Weights of a small mixture-of-experts language model, trained from scratch on English Wikipedia.
Size: 12 layers, width 128, vocabulary 12410, 27.1M parameters.
Below are experts of layer 7 (counted from 0) of a mixture-of-experts language model. Rows are named gate (a neuron's input weights, with its number), up (a neuron's input weights, with its number) and show model dimensions 0-127. Each number is 128 + 32 x the weight over its row's rms, rounded and kept within 0 to 255. Numbers have three digits each.
Before each expert's rows: a language model's description of what the expert responds to. This comes from a sample of Wikipedia text that the model never trained on.

# expert 6
What it handles: Predicate word starts
gate3:113186212082154103121132106131098157167155120122129058112140185093121112179161130148035100088055116136097127154126111141153155137135158085099092154109136145167138159096182117119107146114116115074099135091139096114127095141127138170186083090084117124098095101094142155135091067107111138177150091124144133175184146165107151146136104129098138072188073074105143105105131110087137184145120
up3:128096054162121105098103121163091114113102100168143131184147129123109182097137154147198168092140087117097087152157126150132114130174125139090192099127110067130040159168114139056098167128170112137137113101181123117148199075082091170168135139152118124101151144148152134104144139177187130109172099074133078177113118095121103124127107100131110145057160137140103111109114099132116061153102
gate4:142076165163113113065156144147103118097084177128135127056170104062107129125075104112124073144151050114158089120153140094195126097102097210117102116156125128114212140129113105094119079073184145125149175164123079087131097093145071123116098136122159146149119134160129176154125138149111174155139147136200132140141142123121143155115145132147092114142124150187168089162105110172095167156154
up4:118044103160095187159166186117098119115066155121140102139110154156127139142123154140144124166087125094140061140090139069126053136083157104129136134128137099212117114169153100101069148151109127153128108170189119152076086084069143169150127090107154120136116132142103118130140131146141148206137146114151143142114096147100125132134131159144079097106111180182064130048075167121140117162143
gate5:093069112122219092136095182131162107154184106112121090155126147156142143145151093161154109158120099087112099203136153123116154162141149153146148122104136122149094171115089102098089137141166129120140166115111091134136097113180180118139116132207137126132078180102155153112137037138164158092119175115134145125117137067120088127097145159066091178124102195173052110152139125156136157126178
up5:137151169165065113106122107128126152118145145104104171119125065181103149073121185143113142157079122188115125128099158135114111056113151084174116150122116114139128140146167135121107153138100135078134092158138167155087074187116090166128087152113133147088062255163123130118122115129092077117111139095135161145113069128142151104163088135126099091181127182142160161143080189151124135107105

# expert 42
What it handles: Non-Latin byte pieces
gate3:112166151170127111085100210171136139181125152165096140147101145121132143176147082156165104130136126096124123051099109104094047129113091119187152120108112137116125160124140121168126082190176154075121144106070109163081180097050140136097163130170134142158156119152144150130136157128154135144147152045144139100103135138179118208089151132158109107127133126139111077141130147100125152212105
up3:160127138143158146137147124085139081111178078162141149177149113079125077143183210174122147110132164149135171152096110102117097159190150142101145128138106119125087094152119100131086154127080121113146092110170146188076162115109116125156120121122131153109082141092200145143123110132155079167111108129058121175136185102111173117129104146149164162136164051118090118140159102130159225186096
gate4:082058106104129121127078118055120114153089123137193135113143168126093127096107074124173099121115161143133172143171069117143092077109076139205144173184089115133183122140138133122137128165162143147109102078100160129147124109151134192177148143132084169191127103119122122095129176118162121110115123136062108141057166123123084134115120106124101153168098161102140126108034134191110100135120
up4:059136115181136116168187089175213102132151121129107095104129134146098114133121084137156112155176130141127163112082146092193061153083084159161081139133121110100152127100116107131148148120154174144113175141065102069110091126115164114098158139124146133145076125154114115156154186124094134132125089170092097141125095093118160157145135183145131156179183158101097147096175053075083076125137
gate5:096157144167138171094093153132170175140146096127122117182108128057089098155146119110167098102108063165129155114154136187093030136170138109157153101111179190134157074086097120155150127171142193120154210167119093132106114158134125071144106141099130140146106173185130153149095127102146155133127121102172167138154118137129088116124158128151111149109058118158075107102195114153137145157168
up5:128129106073163131096110127088101181113104092109141140133125097078119127134126153166100091135065089125104153111091123125132128140166163214084149145113136094115142199081177167099149107102164141114074097119081182091134090173066185105097143078103136139101145179200132097132163189199135160100142166119129141119099116130072091138143098087133146159135114132131171088134102134179107132116069

# expert 48
What it handles: Digit pieces in figures
gate4:117147135111165136125177108100164126143177135169046152104134065118133157129138158166170099060128130124090116152124164109130128177152133093186128103116096167134100113145185118151097080109151110139125149084166155122135133032092176088195111169091122217187096092083157146152142089114103095143105133142134145186083128106086126163098137113100137121103128117152210127121165165132133118128156
up4:104117194141127114118112158157090132091209150092172101136137122121155165166062125112155122094135161152120045158154088092183112115125128150158168131137115104134131119156108137121123100156124174134084186126086214163139176114168099132111130133100057183133060206094131155169124133100160116161124129087154099151130078115132143156177107103092134152179133129122154104106126201102161086126136
gate5:163139126171157138115110186138081075151108116154145140186061130128158185180046137151091182090179140119162130168123109171120171110178141173100141106130109135173107172158157108112089143102157078131151086141127102156109132156150128092162153123102157131078121190119189119171098123138183100096101102095166073093166149127078168111119127097099155142158165128084174149141125109158190117126161
up5:198131112085162091129149170155187160076148106104118178093136116142146116111097127152110113167105155134125100181184167114139089182085169098118112127127193108111139094146125126108165099159138066108160152146116178100150092131127148130098131143133116147127150145146122115115137084093112196140169231206123179126073155097102162200117126150160154115118110128069135112093101082081124083147099
gate6:096097114101141134114120087123175112156166150107097157103184115144112116088123138090152098132095140087122148172114129148125128078132116154140107083101075158125146171134134126147035141141125167088202122197103112093109203168104133083201144169117121146179093160177127099200129161105145116162088099147155149164129086098092130112150150137119154121123165041089108174103157082153103101095107
up6:186092077100222105139181145087071102099147093112105091150119088107147117110145138128134120134164115160093114144113115141075150108157095112135143097144159034106101134090120103137230126142161113143078162093149151161139110107177165155142117088145110179179124129166143180078120079127101129160109165128109127136181126127217114115149114134060145141100124110158162113128110090098123084142100

# expert 22
What it handles: Given names, possessives
gate1:143139185115135109092138067127112147178098059102078165120081084105113092161108177149198126142127140072122077167119082167149150083184130112189166117126117109108116140163198118141117130059086145104121097103085109145090206172159090119156141138176164154122186139154105172087097106153108135083130146121111136132161172122153179168114121121129072101119129141125085084077143143135133137126141
up1:105118125133169103113148087140151174101107116067163158127105157102121121181099131124152138118089115167109145112129142165139176166119109131164152185090169106141201121152169083177114144067125125107170119112150120159100142139137072186179134103131074107175123130135128149102092183153152053134152143164120082109113166110147163255133147114185103150094151109093161081092109139162117150085144
gate2:087096137179161096114109130167126091127116126096132124055186090123130104137152099155098148092180135096084127123130178144120189137152109131204156120134104120154137070074152112100097072152149108128165137087133094128155068161129161150109147153132172112113047109176120121121135156086123146108133076160192161054068145117162132139132100148103106118060106142108201126110077165102119088159119
up2:107100081130052108151201107127169110094106146157180107173104114130086124150086123175119131141175120193168096113202129185154145098120066135118135152074125120143119052106091122083097159085136157168094163150128149134103126113151123168114116111090068125121164152152131127114149037131110132137113157120129161135115124119096120111153145126147142144146153203147077132154114130182165158150220
gate3:182099156133124112117120066108111107173087117160124092152125101156082117158109099150148155124144182181129111104121121099102153125092087111132120158172098169203173129061199131174138093141130110112174107129129101098140132140155084088162217149151155155185132177138107144190147144167112137118090145208122074131111096153173113121152118079170137154096112128107116101124133157165108138129217
up3:103119068131137137144164175141108070146209168151152114039144125152115145134126119063111159081159123122135148124094120120084053104080061165146150133126183102130185105141140161123105130153173156201133106084133135129160198113139150127136091113104111155117144123098096107117093112142166146101138183114100107020115107166140114136140161105095109139093106160174091155089118117140135169116092

# expert 4
What it handles: Line breaks ending entries
gate3:180071112117133099118129069113177120126077118154148160174159146131122136096118128098146114103119132055055106194155110165172137136183135098118229148089127155160138142129140111150145092171139119147121125105141130098110136134154158124162085145139161172124105110089097078117124160103152088144161117171130161151149074126120144226145142147130177195189172165080155076139169118139149147150096
up3:101126079153079141162121160103114108122175122140160133149136137171175239100106128123121189072173126133107149074133110119149110105149130093153083078168160073122129107134137159099167137132154133081129091100187136125107134173083114086147071132130174130139065135194192116137144081134104145105110163119105162134109144088152148195117104148118163099168170136181052144116118149147109103083150
gate4:148107174151028168104151137101093123155137082127120126127202112143122106116117167153144123134121114143117140180140140102165128149092159131126149139121137145129088137080115124138093118130109167170149119155142175088071169108130148140109090046131147077153063096116143139145096084123138114088061116152144098078136114120145165137168118072174073184121139155121112147110031194197177117105112
up4:130109145142085119105113170123106117175139113165111129166167066093211113150069144118136068062167143077114160095159150123131147119125050148116081119203063140130139103161113157093103160122090063154143136099130164111131110186187125085099170099159113159071131137157146101134164082154145137112156157098112053167114134121129138122185151097126145103087094132107142154129094141151121103165080
gate5:183129118137107078101105115147115128199153091148120138118166150147162079113121168154128133132104135114137061159147140160113050126096162103084133195166141125130162116114125150172096175149136127178125114101149145116088139156113123066171165114178157116139101180161055105141129118130102136168130173140143158146098084129160110142162089160140119167065170111196195096172146115039142089096149
up5:139142127096046151120122137109105125160152098159104112126144131111148094121121145104074115157143129084117158112118168163112114143033175103067114162177093142115140140100170114113148129110064059151127099151130110180099168130096152079123140106179100121102149184190119166139140101187096042141129154083128096127112102093154064068130108145146148174126160142101163187121075158096152108110156

# expert 13
What it handles: List and table separators
gate1:138154137142083177155187137067079054135142150096120139248056181092147166091154090146109116110154137148140125144209105107156105141140142125152180102156176148096118139168183173183175126112108107150113128186144109149121173118144144109108103150155102125115168055107154120156118118105115096102163119127136128082128118182142206131122151149102106143104104130156105113142125141123128167166156
up1:158089112154124133154117121093089100135176178112087108138118163126168114132144159104157072049164153212088150167133130101143094130140099196119133088190131129087109145146180164173150137140026175133150165146154193153169169105171106148149126134163113121116101115119133143198114118109117089108169131138175125086050087113151130111155114164108109119130119168108106070141142157122105134150173
gate2:100115140074115119154143114144119157087078099114165103178128134131148145126120098162082136115046135163120084191062114101160097142150117108128112127116088152177131144150155173117220134135141163142130165093177141193133140075101197110107179130149155171167181109104188164099149116160158142127138098097137143123069139068080126144163127089125113108081092111169165131115134058126096150151160
up2:141089069156083075148146158127185137100085119137122102178139110130133171088137142077157102111088144151106125134168159112134091137103074084118168092118065142166118144129117096142165119131184169095167107116169109131087118047169105128189141089102141106091137125142095111100143138047142159127117126118129111088046138080073091105112096123126202099082086101171143140126097141151165174145149
gate3:135115171153130154102147153165117087169166061102063074087108097169127159110146128142133115086127095186101162133141124152107161102123106093086171135160157098123114164113118121138147116105122141162164176051134138180158166170123137097155042096075131177171162158148148091170103119146095131105138164107112102094120094121147083117150193038109145112081131075111121185127157130120138161083114
up3:105141175121106104122189185151119168061129102102123168140132187132167112131172094155110140130148131168144066094100143140105147130124201187140106100116118058098160134109141108125125099118097175147145162149183154167165140141136124126175078132023141134134144146201102160175148104147137065138098103090098087142133155118146118111088169155136144140147158064130154126189186136156077142130132

# expert 58
What it handles: Prefixes and line breaks
gate0:150086114126129095162147142158166120114148124140135143115071135193176138118121140076144181116107149100184053106130056103057145105119078183136099114150102130157125117068181145099106091153164088114129092149176139087062098125092095148116107203166144130186119145141155131084140138140129122073132092074150133138158106170144087090140108162123115125121135145114137069045151110102114140073105
up0:124131145109139135171141113093153162088146100154134158148125094112187146121119125124153179187104144080135093150093116114073142162082186115161215137159090196124127150069184140120138082149127128081146123181140147159053150164182171135106082147068112187153099120079161110113136152169098140078128118132098101165111160176130160146133143122119102154137110073045122120100136132136161177136108
gate1:145163116118114154132144204154086160128143108135174144101155151107100165157181085143123152101123092098022135094124151060161110098113183093150193172132163139073139176158130114158073106105103144085139151088127113155112094122109174110103117092185127140110165162117082087095181163163082129137115127082176167079129082173112138103140126157122159159076139135089159124109106148136095174109115
up1:147150149146183166164181147172167156124121161105082162162113142117090163132124062107076091095118124110138180182214145149162127096111170159135148127082096118092149168150155136147133137171151112091157143107078099142098141076121127112155131125149125097146103225158119109130133140097157110137100163115144164143132085097130150119114087113142161088135134129153118057111154172097009143158081
gate2:153140125115092144145119102149084088118126139104164101142133158112093136168136113142120102155106121117093140092129169105156182127164123166134127158154190142117182053152127099140172084159118161095094128125130121165122081159094115131074129121160119089108165131194053168110152135171179127091030099118140101040076103152116088152113143118100105101111201090119146150161151090113128212138109
up2:150055125137108161135114101114087143132052113169132115093176152129091174142169177059102132168096089125073147112156139109229152100090130197111141126124119130095162132139145172134121149152119130134091174165128112166176137152105114087149184102113087082086161140131155109081130114147165132112085119152164071070095120151075148110089082159094090078134165119097129144125137074121098153156125

# expert 2
What it handles: Word-start fragments
gate1:174131123158132114095169117067167156168132114133128075158065153166109129079117104064132024125126123122167177153115101116118113180131110193053119158138180068110122123128133093159124148142124085144083091100108084151117143078130162185148168129169054103133168132097198115111125113135152107110157154144139202129133126106118156127081140143122104134109109169147102128138160089082104080152131
up1:142124129110080101154107137129090124158133085116140116113090106198112114141069153066049137147153091086104181191115209124175129067067122115117174078161086175152138166128130200143116139155154141146133134137133086139137142117118138123171122067132100107061080118085120147188150087129123151156156130142110146103134105173113166148116131203109143131142187099160153173149114117085120159158118
gate2:148128120102077083112127162118123117117094160138162130137134085132156057171186160108124164154097161110126049157135135092110155107081046071107159176107080145111155108151108117127133120068098156130089149123132186050107105145106135150093086155109138105158188140144125135139123117140144157117128139194111179133199135131132141148132116182128138149102070076186090142111140069092154151180089
up2:108127143168146117106150046080088092069159085086095118118129138126117077069119124102123145200169131102129130122159149128099079169181106136084088123123146127170125086164092149073095145162075158131151143113146103143145157107188178146084088095183133125120134120107211138116149113119156178157133178064142136151147156111127100130091188147145080149155161121070091119131106129085097145120180
gate3:079166107141134171103153056109169132153129145092141192144136175104174130110106050157134105133078096104177090152122138175090199166081126060173130114142154160148124122131149120124146101101088153103086202126144084112108087154169088116088128137082126157098120112154148152156099086040136108113112135156112169104148187114141082136170132117139165122120157073124135117097078150124163105167164
up3:093191065111135154104158085089161086122142153090098179107143113114130130129168111106112115091117139076182112201187123068082115174120173154130167129107132200133191131101188076137154104161116121121085123140082123165125116126123129134136147158081045140104104134159163134110140112146119167067107156101066140144092130097131069125126131153082110181175127137168122168069122117081133137136128

# expert 24
What it handles: Table cell separators
gate3:141101139164170121135144147153092119157128122111082119110127146220148137073170173147129167122183151129189138175136085153110118137119159109139084102162115144083078089097116134185201138106030086122111116144114167124152163162162125122123104172170153147135146103169113158145112108154096180140080182196176117102089116147191145158135132124122075154157099099120103129098121091071097165142125
up3:133164115133146145085110151153195152100094186121149102109139109047085110138138113158118148160108130113063132136146152074150125161196102126131168158108137087151134187151169118168063107111162186078090152107140085139173084143066135055112122071128137133157127129119106115133116147171134155156141054079105147120126212171093131111126111157155120169104171158091122158142145153105119188114147
gate4:134141091173135136181150112174112099140142120134083091098093145099125131126100182155106154104126102115077146119081146150136098160114174159099101153148160163135106083105056159109142096103107111103132127110153184138155206134190127109125145152163138165098135096108188112105136134185110106143073086101161160125166113082080206163151105130141118068182095099150199111070134203128104147146103
up4:072120126132088120108151142098124140095137126124180156126111069168092089137132099138098082127078174202125069130149152173099145154123089106147072086134124107175150194106155154147082164147155167094165130139185133130097087159077099130111118112074166101139146156140132147131113080096142176169123165126063103130063133181157061119105155093169148122068099156096122108141090114153183114130171
gate5:142116137113148109079143173174117081146105119134129116096135134126154135172037144095109156119078115121123117140116134116066111114060068143154147131140064092133199124121096153180126152094143151095146104128094141118120124163076124165087179108151139140077158143156113119121122113129187188077105161140130120191104119127147126050120166100182096112175125105107186164205064174126145157103141
up5:171158104130113128072114106132097099164114094167138142129116103086134179134108134107113092076125090113156159055186116066082133139112104149162121166142107056120188116058164152158146172150126150108120123107180151070164124179089144145041183119173190101076180106159151102105160133089130069139062122092108146123103104158139166091103168121154152125137124134122161127152120155131122109099115

# expert 12
What it handles: Day and score numbers
gate21:167147089089119116154083159173169178083082114115111131218095160086092122125142130123142152160167091147112102125157160140151128183124077133114182145122144180099080171099175128136152158132126123158165119127135187159083190081121129107116071155168124135114151172119094150196141136199144173122141092086105084132102124109141132152108107079165142082095116126090093110174159136116150170197097
up21:128141084162128119128134152195124120108115098091139123141180157128115137138124164083127119111124134165168147095106125125054140173135161116089148070062105094151144098093113152159027147058100122129135158154091159168100127102159143109159105085131125087126185120068091171159179169118146113100134173104115177096160189113111089121154125155132190082169129105164093191174135091118092116160142
gate22:145160111212064189154132153126053124158157157135167190105155129121156120079122151093105138126085105116098106099115116132146128092095114121185148140174117153123099130154129138127199098108156119145189168124102083100160133083174161145210155150131127181136137207201135137142120113100190106110139140093119150121113113124186176132127104130144100119172099120148132095170108175101118062161122
up22:181089064135167128139101107125101064110157137128054151131116106166163096196133140148140184093097106148132145146124160118114133180180152141175133091123101137156149117084087151171175147198148168119104136127123100113147170082102095072109141132109189189125059115127129083156128134104114152168108138166151151108063131133111133102123121129064126129193201134107125112076127072108124148077143
gate23:109093073152088142074093133146143110162054127133170122072127156133143149104175040109114125108105145108169154105144101119107127119156101102131122193100139119107132141157135104125139123112202128083141093136108166144126131219113140126090180187099209103113176125132132103123124165141143075111157128154118071125139114164166098202159156088175150115117139151151158113091180110148134160056091
up23:083106179110167103094160128152075208164134114107112147159156150123141109158158109182188112165120142100071098157113164142122133125096178179142148084108109176104194170128076147121146168162075131155126138036140130152114093116171106193153157143123120133127144179159165155132097096088079107126109172106113158116119197098171160113115133158115133118103148127182083136098157162145170115074132

# expert 8
What it handles: Table and list items
gate0:085099107108125132134121159159110117140076127109177096139114119142144090093154183157159151112169162177122150129138130052159202130104057099138134126088152118109137084161104068100138134079185150166125182144195099131177123196109101129102131146074166205146072094099149161096132140131098125157122145144131183128128147100081110091193061083117099120145143120156125150134134115102109098126186
up0:167070153201114172156089074144072148104145121066125063097138166109132168129139064075143150115054125086151119131176114157092126125131151165105122151162131088124122138088106132112118111058159133179128116121142128117108084101131101178128105140130134153118100122144125109143106060162111110113152155121115080105174159202187142175113122145075093166135144136079123098172161115058080116174132
gate1:079127146168180099117094161106203092129137145121147145097137142134099086175106092138068086079162131120100195125178070092161040141108116096134096175091166120183118184102089117156136112219100077122093168125097121108094124180144136120102128131119086125107125105122136126110189127072146083119128098086110148096138096124115099176138112119149154105178114141099159182135103091142105145134164
up1:171105085118086208164122107109213119096060104136114138149076121114157131106146162162159167167143125085150130153122183130084126116114170121160044149082131068147113137129168127152107069084085125110130112092079137168080179093072117100116192067094176094148149150114097109157125130135139150087127115098102131137119144190149123139160145146130106099171152125144127059098091106148151105128117
gate2:113181146116150118152152158184139131116070151113133118148123164147136158121122189110176114151129178150153069117159059150114124148164138155085196113093154159144163154189157100042114130089114110126123203148151116188125070157085084129151124139110142092064205090094045134115106126125126134092112102094146077127149127152142158132065109114171108154183127119111112115117162161124106117124155
up2:190182154145109134123116110128163134142147099146126127089143097171157140104064134141139157128099116145095165117142128165111158094158121088147130158177144116147059127110135125145109145167123188128110120116194108123177142084104141103063174164168130032144087075177089102170150100080112105116145158129098150115143069086193122101122128142106099080165134116174102105212107132191165094103150

# expert 36
What it handles: List commas
gate2:164148153136153130138106115082128119130047111214144128110112129147200149151096131120131067091176154057152143116081147086120104112123104147182177123167139103124181140123096085141120102150144085085181138116148135154151116108121176159124094110174096131096151094053132115085181112116092144134123120178160125121098124161130130197145232122134113154116093081056138130132132113143077132155126
up2:119079196141050158149129186156134171124102178094144167174121088138079117153094138110112145160084123175093100156120155119117057103076104130100095106177109083120147168179122150152110164113174131121165131142103187084181124111160095132143127131154123109073061152157157089134095097110154124123103128100152131155152094155168139092083181147208144110144141086126169162167120098128093170153139
gate3:136128097203122071143108151124140102161098070153102069118126128130079135071206120120203108138073100112102114145109120110175158118126132087101153072098106124133175163116168126098151176129131139153114159114134092155128132150154158121163148150146158099089135140137143071153151184117128124098176078116103124115141115175137155065053103094110121126104158209174159093057153123068114094121125
up3:091150120093114145106156091161098113107181133060125169138131138077112116089117142144137153175118073179095088135107147106134194125117177108077138147096128187169082115164111116103179148135130148064138100158113139067089126151132150145150132154118154142065121166100131184122125140111033136092046115067151148200135154101109129149130116168115106115091119095137159131147091153119170106202144
gate4:159164111048113163093146121089178078155145129162105112144179169108103177118133128091184156103162216131086193142176071109153128110135113122151071191128123181145162169171149132121147157124133143166102195091160102108086189150132176113113062161137146140105103092172124091095135097157152142079152131137157131120128166145185111140103153118154149110152123096144117162097120182128096136098145
up4:136133132116127171160146152170127117185118149149115142130134166075087198149142120131144149130130151173147168217159174116130153098118097097113165162144159115071123131126128107130167072124130143167125143132141090115137136162158144157132110070142092171110073087147114083120108097151124090118154064190114128186213117118110108144179171151099126112187121069193092146119094218136140111084130

# expert 40
What it handles: Clause commas
gate2:186077109120121081142167110094073100098139163169132106158168091198176102094202117122131172095114130162130101119105174178103154080163148125156094117118114158138099176113143140136155142081125155107077131149132158055136117194178096091089132114110123122171171135191112150082148122135099113121087149109144122148154149115157154083112084144100131069140180103197191150141116090101112124150089
up2:194071186112092030180131116153152106154112077144081165133146140197180146119165119148154147116098119177162082105083119168125141152134135147077107084120123102125148220094142153141169153099136128140092109146137138122175108113133105120093088119058136186142135192141157103123175140143122120144112097095097066119134195123105124097167127138115137076119171155102127146168101167128142131147086
gate3:125167148117164115168152130133133083127073125124147124115127147182117137106059160155162057132152116117095215052106065083144120108149168087082155108110165166154194113070111155152082057124097112165140142110095129129183099121167111149095150140126146130113109106073068114170150181095125170184099128163145112155156165152152150135123126139145176128149141130127083081127133120164100154175170
up3:139113119089143136111154120164139140069150180103094095150128074112119092091135123112127167172118112150146098130173171127120122115135121162103136162143082121100112161155173105099129150101132088107077147174089159112106162172100190117064082151082161144171106145129112156093053071146106101084114122120088174142125131146132096180081132148122142139154144059114185081159085063075177159051118
gate4:137144109121119100116132066146107143146113151124120128194118130197152107150097114137101171125154110063112112091205128169073144152159125141155113184116063130125099178165150129125169115135078071201142083166103164145132111098066162114076113149114083108108091093131115131117109148161178069084170097096141153124102137079108056164131119119138133139122112150138072142129089101124143111037155
up4:135085134141136111140092082135106135154150120145135105162119145165148112130123129112110142115147113021112102109159120100074145141149132151146089180114074113119112212116097139134153127105109035156134122137093147181142145105133124102062155096122094163139139097108143096109077173181208106098168118103142152139046163091131101180112098126120108139171130118118061121116106114076092104054079

# expert 16
What it handles: First names in lists
gate1:120076136112123121145158124094124134147188123078149137117123124068203124194105097185112172137163159131069113171115108175118098165135131126113168138099112057110169125172142117128126091160163085106189137102159173143156131153123119171045077134110148100110115102146168128147152125158169169125125124085081095192128100111156143183111117065097106192110142139146117123164139044150152127091124
up1:105150130140138147108150158112113135112086166134151097136158118106154151149127091129115096140116111135163150124081146116116085202126105132125128150101162140103107166130099147098131115152163111146119162118166198145165095122099125124115098134093157061034098095104212171187116128091155086095107141173130106144173074148191121141162172151142196144130214157142158088143143113102185160043104
gate2:171206108081112103113129109135134114169139128082075149137105111130125097201101152160175134081124118119151174122125102117160111079158085099114088122078157111136145110145149149122150106108127094113093132121165154161123110072118130132165172165077139177092123130109098135146086142088152158180165117132204151110093097112104039130140135135081112209092114158153167154181204151140122147159189
up2:116173128159097147117137113171107121164122116133190126149176132124064102134136138158117094157167127154183142110121024191152121176094169129139130169205101121113120163173153146133106123165067157153097138156182089135111145126158131116113160126112111159149085111197083058138117163117153085211158102091091140126134131150123125148130166112161151113165144155111139099096109081126110121106219
gate3:204117137115193108107156132099170100143130098174119111104158122115095164130120118098149159083118105139070091196158102158134110064141135132114151149154196160099126099115120116104126122109178174184162082091054144122144135129178157172147125179169131110082137169078160171102111127166084141094143090070165125148181082143105124154122148099134127125111165139086129080154170102101180148158066
up3:159122188126184130066154132103154095098129130161101118096116145126095151127134075150125104145114134155063169131093154136082121189141111122160200158133076089128099171161176112099060160104104156142100104147147147073155130144118084154116098176107114104079125171081095097095134128162137176169138092118112115182077072102149099096130087182073170107137195076100126162103150143157129129131092